Weights of a small mixture-of-experts language model, trained from scratch on English Wikipedia.
Size: 15 layers, width 128, vocabulary 1268.
Training: a variant of Muon for the experts, 534M tokens, 11314 steps.
Below are experts of layer 5 (counted from 0) of a mixture-of-experts language model. Rows are named router (the router's row for the expert) and show model dimensions 0-127. Each number is 200 + 40 x the weight over its row's rms, rounded and kept within 0 to 999.
Before each expert's rows: "comes after" lists some tokens at least twice as common just before its tokens as in all text. This comes from a sample of Wikipedia text that the model never trained on. Tokens count by the router's weight.

# expert 30
comes after: " |", " n", " w", "qu", " the", " P"
router,188,206,135,182,207,151,219,203,191,156,169,246,214,274,123,231,204,159,193,264,226,170,229,246,176,207,234,270,126,240,228,227,222,142,187,158,210,317,209,199,217,240,251,240,227,212,159,149,176,174,189,208,137,133,314,245,222,169,249,243,186,180,197,208,188,175,231,191,246,143,119,175,275,153,219,189,205,211,198,277,251,196,222,192,169,193,166,166,182,193,199,153,208,204,171,234,207,217,192,222,205,175,270,228,201,243,222,163,246,227,233,215,229,175,186,179,266,279,119,175,218,239,221,217,290,143,158,233

# expert 80
comes after: "at", "in", "ut", "it", "ist", "i"
router,205,255,187,217,260,190,173,173,197,258,223,267,191,151,272,206,167,157,186,231,156,212,285,224,255,177,275,193,245,262,204,238,106,221,237,221,252,227,267,189,228,189,168,158,211,167,262,178,211,189,249,193,153,204,229,240,168,198,219,175,230,240,164,226,239,178,178,175,276,167,227,150,209,222,223,134,209,161,225,242,178,256,117,191,258,232,240,184,285,177,213,224,161,195,263,219,208,206,281,257,222,204,206,186,214,216,227,240,256,176,260,164,142,241,177,216,138,231,219,132,140,186,227,180,230,166,130,140

# expert 60
comes after: " |", ",", "-", ".", ":", " of"
router,240,219,175,164,128,219,168,266,239,190,167,238,254,178,124,188,202,185,139,156,146,219,192,255,243,143,230,176,196,310,246,190,162,232,224,236,194,180,241,268,199,165,160,157,154,196,209,156,236,183,233,148,198,176,213,154,254,278,154,227,241,132,213,131,172,145,203,146,167,277,158,244,244,220,145,139,199,181,169,189,161,221,209,259,178,208,168,259,157,214,139,235,241,218,279,231,214,220,132,216,148,207,199,185,188,187,176,172,227,242,158,218,230,176,231,302,209,202,221,141,185,194,175,154,243,179,221,194

# expert 111
comes after: "m", " m", " im", "im", "em", "om"
router,210,206,203,200,167,249,205,209,193,180,141,159,247,226,205,193,215,104,181,213,185,260,226,197,168,200,209,249,196,225,174,202,193,315,138,181,167,186,209,176,167,213,187,170,217,212,272,148,247,225,295,155,190,194,143,238,180,210,229,131,236,235,230,174,162,208,183,241,221,182,259,182,171,199,270,242,267,162,232,110,155,172,204,173,261,230,190,217,126,206,168,210,216,258,189,170,267,225,243,225,158,151,180,245,88,189,246,239,276,236,177,138,187,198,196,198,147,204,208,230,230,229,240,294,135,208,201,235

# expert 58
comes after: "b", " Ch", "B", "ad", "eb", " New"
router,131,142,173,187,245,232,266,104,186,218,232,231,192,209,170,143,226,161,191,170,232,240,171,211,197,153,192,189,273,167,197,191,172,138,205,222,188,220,218,202,215,225,203,168,227,122,169,184,230,163,234,269,176,136,160,217,212,201,250,226,189,150,123,184,243,198,227,136,201,227,216,141,129,266,175,260,183,206,142,138,275,214,111,215,213,179,163,239,266,132,217,214,142,195,191,159,122,235,187,256,231,167,168,167,240,263,140,185,232,260,188,176,251,221,223,172,156,208,186,274,240,248,216,249,193,174,218,178

# expert 43
comes after: " f", " =", "ubl", " serv", " mov", " pop"
router,143,136,215,219,224,87,259,181,248,237,173,229,140,221,240,151,188,144,263,259,159,218,148,187,216,247,171,129,212,210,274,232,191,181,153,189,145,229,129,152,182,224,229,231,245,232,194,233,208,205,224,274,189,241,152,165,199,219,166,204,250,278,102,196,239,148,221,194,233,119,205,185,217,219,195,194,266,171,210,226,185,217,247,157,139,158,181,201,244,117,203,206,178,194,200,198,246,201,282,219,252,272,204,227,267,177,214,182,193,185,236,205,134,168,158,214,180,207,252,195,171,156,273,204,201,176,198,210

# expert 42
comes after: " |", "\n", ".", ")", ").", ".\""
router,152,165,263,171,294,245,250,261,237,128,190,230,198,200,163,200,234,233,259,181,222,214,156,136,182,238,238,175,234,209,185,170,223,191,269,184,182,213,215,183,265,195,190,263,186,181,218,175,233,255,213,264,223,151,199,232,278,131,270,209,277,210,214,235,158,210,248,246,182,184,211,176,195,155,209,236,159,158,166,226,213,184,178,282,233,184,203,150,244,175,229,236,251,176,231,193,170,185,136,166,188,274,236,198,155,272,147,206,146,174,290,158,142,172,263,195,232,166,219,184,183,125,257,178,166,211,143,228

# expert 119
comes after: "\n", " ", "ed", " by", "ation", "ight"
router,164,161,230,150,241,188,275,254,190,205,249,209,178,159,283,203,159,202,255,180,199,252,158,173,215,171,203,206,245,204,245,295,231,155,212,201,189,205,163,261,194,176,274,172,267,141,196,183,173,170,208,231,236,196,187,191,281,255,188,181,254,188,198,288,215,172,299,255,206,160,207,217,237,203,229,285,200,138,200,236,197,155,176,202,154,130,123,169,198,153,237,193,96,236,118,178,130,183,219,145,239,202,189,147,211,214,142,168,186,176,233,177,193,155,205,189,200,202,215,167,246,208,203,170,238,203,182,270

# expert 33
comes after: " =", " m", " is", " the", " e", " r"
router,216,173,225,247,192,247,198,126,148,260,209,232,163,223,301,207,200,135,238,186,172,273,199,175,166,172,151,217,209,204,151,246,192,202,186,174,139,114,174,200,96,230,246,262,205,209,214,226,206,246,236,269,168,216,199,242,188,236,220,236,169,159,248,171,130,215,136,258,162,194,256,150,214,206,149,217,197,238,214,217,192,238,225,159,161,138,148,209,200,145,199,200,222,149,227,167,204,253,207,178,183,207,163,224,108,161,166,224,175,236,100,219,246,240,218,187,260,163,220,194,215,270,204,225,146,185,176,279

# expert 56
comes after: "st", "and", "ch", "th", "ol", "n"
router,214,173,156,162,196,192,137,254,155,150,306,228,216,135,210,198,196,177,178,221,215,167,196,206,250,164,234,239,202,244,170,256,107,151,153,223,222,203,271,220,249,268,115,244,120,260,213,172,181,137,255,158,202,136,141,203,225,163,178,197,267,233,264,189,166,190,157,188,231,177,250,175,179,177,195,200,209,149,248,181,171,243,226,214,219,236,144,175,230,242,217,214,189,163,154,177,188,218,178,175,209,166,203,236,237,214,173,151,170,254,270,167,246,203,123,192,208,156,221,244,215,266,191,211,277,258,151,139

# expert 11
comes after: ".", ",", " that", " The", " where", " when"
router,176,198,195,224,256,226,232,174,174,138,249,224,245,295,157,203,183,224,126,231,243,208,212,263,257,232,211,195,215,243,262,170,173,199,185,121,299,256,113,168,178,229,309,278,156,192,211,210,204,247,221,185,133,201,157,168,239,149,274,270,181,234,184,271,150,182,191,155,197,179,207,162,159,202,222,150,265,220,201,178,151,252,191,182,224,189,187,180,176,236,207,266,233,208,211,186,198,221,222,175,158,198,258,149,183,206,209,282,196,212,166,251,185,238,218,244,173,152,198,117,202,178,212,209,269,195,188,184

# expert 104
comes after: "ab", "f", " Fran", "g", "b", " Eng"
router,153,180,115,188,172,176,285,164,281,191,193,262,109,205,160,234,150,234,158,201,176,141,170,228,258,191,258,149,227,110,185,210,185,225,248,168,267,261,244,153,206,216,230,190,195,197,175,268,221,194,223,175,218,191,151,202,251,184,201,188,174,190,197,192,192,226,142,167,210,227,207,194,191,265,225,268,171,184,204,229,150,197,192,203,132,169,125,193,251,162,176,228,184,226,268,200,152,161,214,268,240,195,173,207,224,201,232,157,203,286,261,161,203,270,190,143,89,181,256,195,178,220,210,170,272,217,189,170

# expert 61
comes after: " St", "k", "n", "t", " st", "z"
router,158,198,197,168,184,172,158,168,198,151,226,241,151,215,229,219,212,292,211,155,216,160,303,170,232,160,240,209,149,191,174,225,139,227,183,250,184,135,252,223,219,227,196,185,240,232,117,197,168,197,176,121,209,164,197,245,242,253,220,249,158,240,188,189,157,158,150,224,203,181,180,194,155,214,240,227,158,182,194,173,190,234,188,218,173,220,292,138,244,200,254,184,209,254,274,267,160,196,220,181,245,142,179,124,256,161,226,308,186,243,233,194,155,195,154,160,210,209,183,206,164,223,234,203,195,136,151,96

# expert 57
comes after: ",", "s", "es", ")", " well", "ation"
router,254,230,215,252,214,234,199,265,182,252,234,191,178,128,214,167,161,246,148,241,213,153,198,164,186,175,229,217,112,210,272,263,161,286,200,187,228,193,115,143,249,210,246,214,236,163,188,228,196,180,221,241,179,189,192,187,214,150,250,219,213,239,189,230,259,240,184,190,199,119,161,149,158,290,241,147,185,269,221,205,162,193,181,215,165,216,201,164,194,213,196,198,233,246,191,204,192,185,293,210,166,176,239,270,159,190,211,231,219,288,163,135,205,229,250,214,157,131,233,189,187,166,128,187,205,164,110,264

# expert 68
comes after: " of", " to", ",", " on", " for", " with"
router,226,200,245,281,198,242,244,114,179,193,318,270,177,227,196,175,195,154,177,173,233,211,200,234,116,198,207,227,191,184,185,206,256,173,193,175,205,182,186,239,151,203,226,242,170,196,180,171,226,136,172,217,221,194,264,223,109,238,249,213,200,216,271,137,106,201,181,204,205,136,171,187,229,254,221,213,203,234,201,189,215,185,181,175,185,199,147,205,157,191,162,207,255,214,173,151,165,230,293,146,257,146,160,134,171,145,178,190,201,218,114,142,194,207,223,218,178,171,215,209,248,156,194,290,228,254,176,288

# expert 6
comes after: "it", "g", " elect", "iss", "lect", "iz"
router,174,184,228,189,206,257,220,134,218,209,218,237,162,180,97,152,187,264,155,254,190,198,129,145,262,133,186,214,252,227,195,232,134,203,208,177,132,228,240,155,189,176,168,157,179,224,260,193,227,187,238,250,170,161,250,173,199,204,168,168,184,266,198,192,175,214,145,90,249,231,246,222,200,240,240,187,218,176,270,231,205,232,213,161,115,181,283,228,282,140,207,260,167,217,178,167,145,209,226,264,164,178,236,215,192,155,210,251,144,171,194,147,200,149,203,147,147,179,229,186,200,153,136,234,200,171,195,208

# expert 53
comes after: "-", " |", "|", " the", " New", " of"
router,188,167,123,167,202,208,154,204,151,187,132,217,233,205,117,207,156,197,147,221,185,236,145,230,239,179,178,234,164,240,156,206,218,194,266,214,170,203,240,203,244,296,221,116,161,150,268,164,205,231,182,203,169,169,196,145,140,277,151,126,208,148,195,148,181,203,209,179,205,210,207,212,164,142,195,143,205,236,133,233,236,189,288,226,135,232,232,203,116,216,161,158,270,185,161,170,189,159,172,184,202,212,162,170,245,234,233,219,104,258,168,170,210,186,231,178,219,216,185,200,264,166,220,134,141,253,183,223

# expert 100
comes after: "\n", ").", " ", "\"", ":", " as"
router,102,198,209,156,316,275,186,219,215,158,147,250,214,219,184,185,98,219,231,251,184,166,187,186,161,182,212,232,241,243,248,165,141,170,277,223,151,172,220,156,162,224,164,153,193,141,193,189,233,195,196,225,273,150,196,219,193,171,192,257,248,166,193,194,209,137,249,228,203,169,273,219,142,166,150,131,214,125,188,190,156,223,249,258,199,251,184,172,190,176,165,124,127,213,221,250,174,218,162,213,193,217,211,248,172,217,201,213,227,164,146,187,140,227,252,176,241,177,230,176,208,186,181,194,209,200,296,253

# expert 62
comes after: " f", "v", " v", "f", " res", " pr"
router,221,256,180,173,187,184,219,138,253,259,229,264,187,224,134,145,129,190,217,245,226,174,224,175,161,301,175,228,215,295,202,180,268,201,234,161,207,115,256,210,189,150,258,245,233,199,183,194,192,195,159,250,267,217,191,189,204,177,216,202,161,135,312,228,171,251,232,244,189,283,207,218,167,229,130,262,249,241,219,253,170,224,208,161,185,187,182,188,220,185,224,187,188,294,166,223,195,231,213,208,209,196,219,251,163,209,230,206,258,203,235,280,189,107,202,184,191,201,179,228,167,206,169,149,225,260,175,239

# expert 118
comes after: "\n", "s", "ation", "a", "er", "\""
router,170,262,288,158,230,247,187,226,187,253,232,239,173,188,265,166,181,221,180,151,199,136,153,207,165,199,176,203,192,199,201,159,152,218,218,225,138,183,136,273,248,136,210,193,197,218,151,236,217,270,211,185,315,146,216,175,224,168,214,255,239,318,154,185,206,196,188,204,117,125,143,167,202,249,271,188,201,210,242,166,214,199,238,201,116,184,226,185,221,152,168,223,245,184,176,153,233,160,194,203,240,213,210,296,280,170,221,184,136,245,215,186,162,175,216,227,164,231,215,202,194,179,189,198,212,163,195,275

# expert 29
comes after: "t", " in", "in", "en", "et", "ific"
router,199,195,182,219,220,202,146,183,213,149,288,220,210,176,225,257,130,161,171,194,179,198,299,131,150,154,230,202,213,261,234,189,215,246,223,189,250,219,256,190,118,205,212,244,229,199,269,214,198,222,281,167,159,227,190,165,206,244,199,172,213,274,204,149,147,175,168,214,209,165,175,214,250,189,211,178,247,211,115,206,192,171,174,242,231,197,179,208,191,204,281,206,164,198,255,182,219,271,208,235,244,230,278,199,195,150,227,235,175,213,251,183,241,149,208,193,178,122,249,290,235,169,260,145,151,117,141,252

# expert 125
comes after: "p", " p", " sp", " pl", "pl", " Pl"
router,150,249,193,167,251,204,153,196,192,155,259,220,222,222,238,192,209,210,139,194,211,200,228,140,112,239,222,221,246,237,226,186,191,230,149,248,244,255,223,179,231,274,134,219,184,205,219,152,227,203,103,280,192,198,295,161,194,254,232,147,179,239,155,217,127,194,142,216,203,206,306,178,150,211,156,231,211,202,209,216,185,170,156,218,201,257,163,156,126,172,267,182,195,197,275,143,188,226,164,184,192,151,241,143,168,169,227,255,243,187,204,268,233,204,152,232,262,180,205,209,240,229,257,170,235,257,184,198

# expert 64
comes after: "\n", " to", "e", " P", "ro", " of"
router,220,260,172,204,268,226,236,216,241,228,134,221,194,136,233,243,167,160,128,183,210,171,255,197,253,295,255,217,187,200,181,277,185,194,148,254,164,169,194,179,185,252,194,164,210,209,199,197,186,235,164,111,259,113,200,224,162,131,207,202,196,224,209,222,167,197,231,172,187,228,213,184,205,205,237,289,221,308,177,165,242,148,181,220,201,183,224,185,230,162,214,249,198,151,175,205,190,199,252,163,161,264,171,175,173,145,287,195,237,182,143,134,165,205,227,200,266,243,262,301,216,157,188,189,206,155,197,239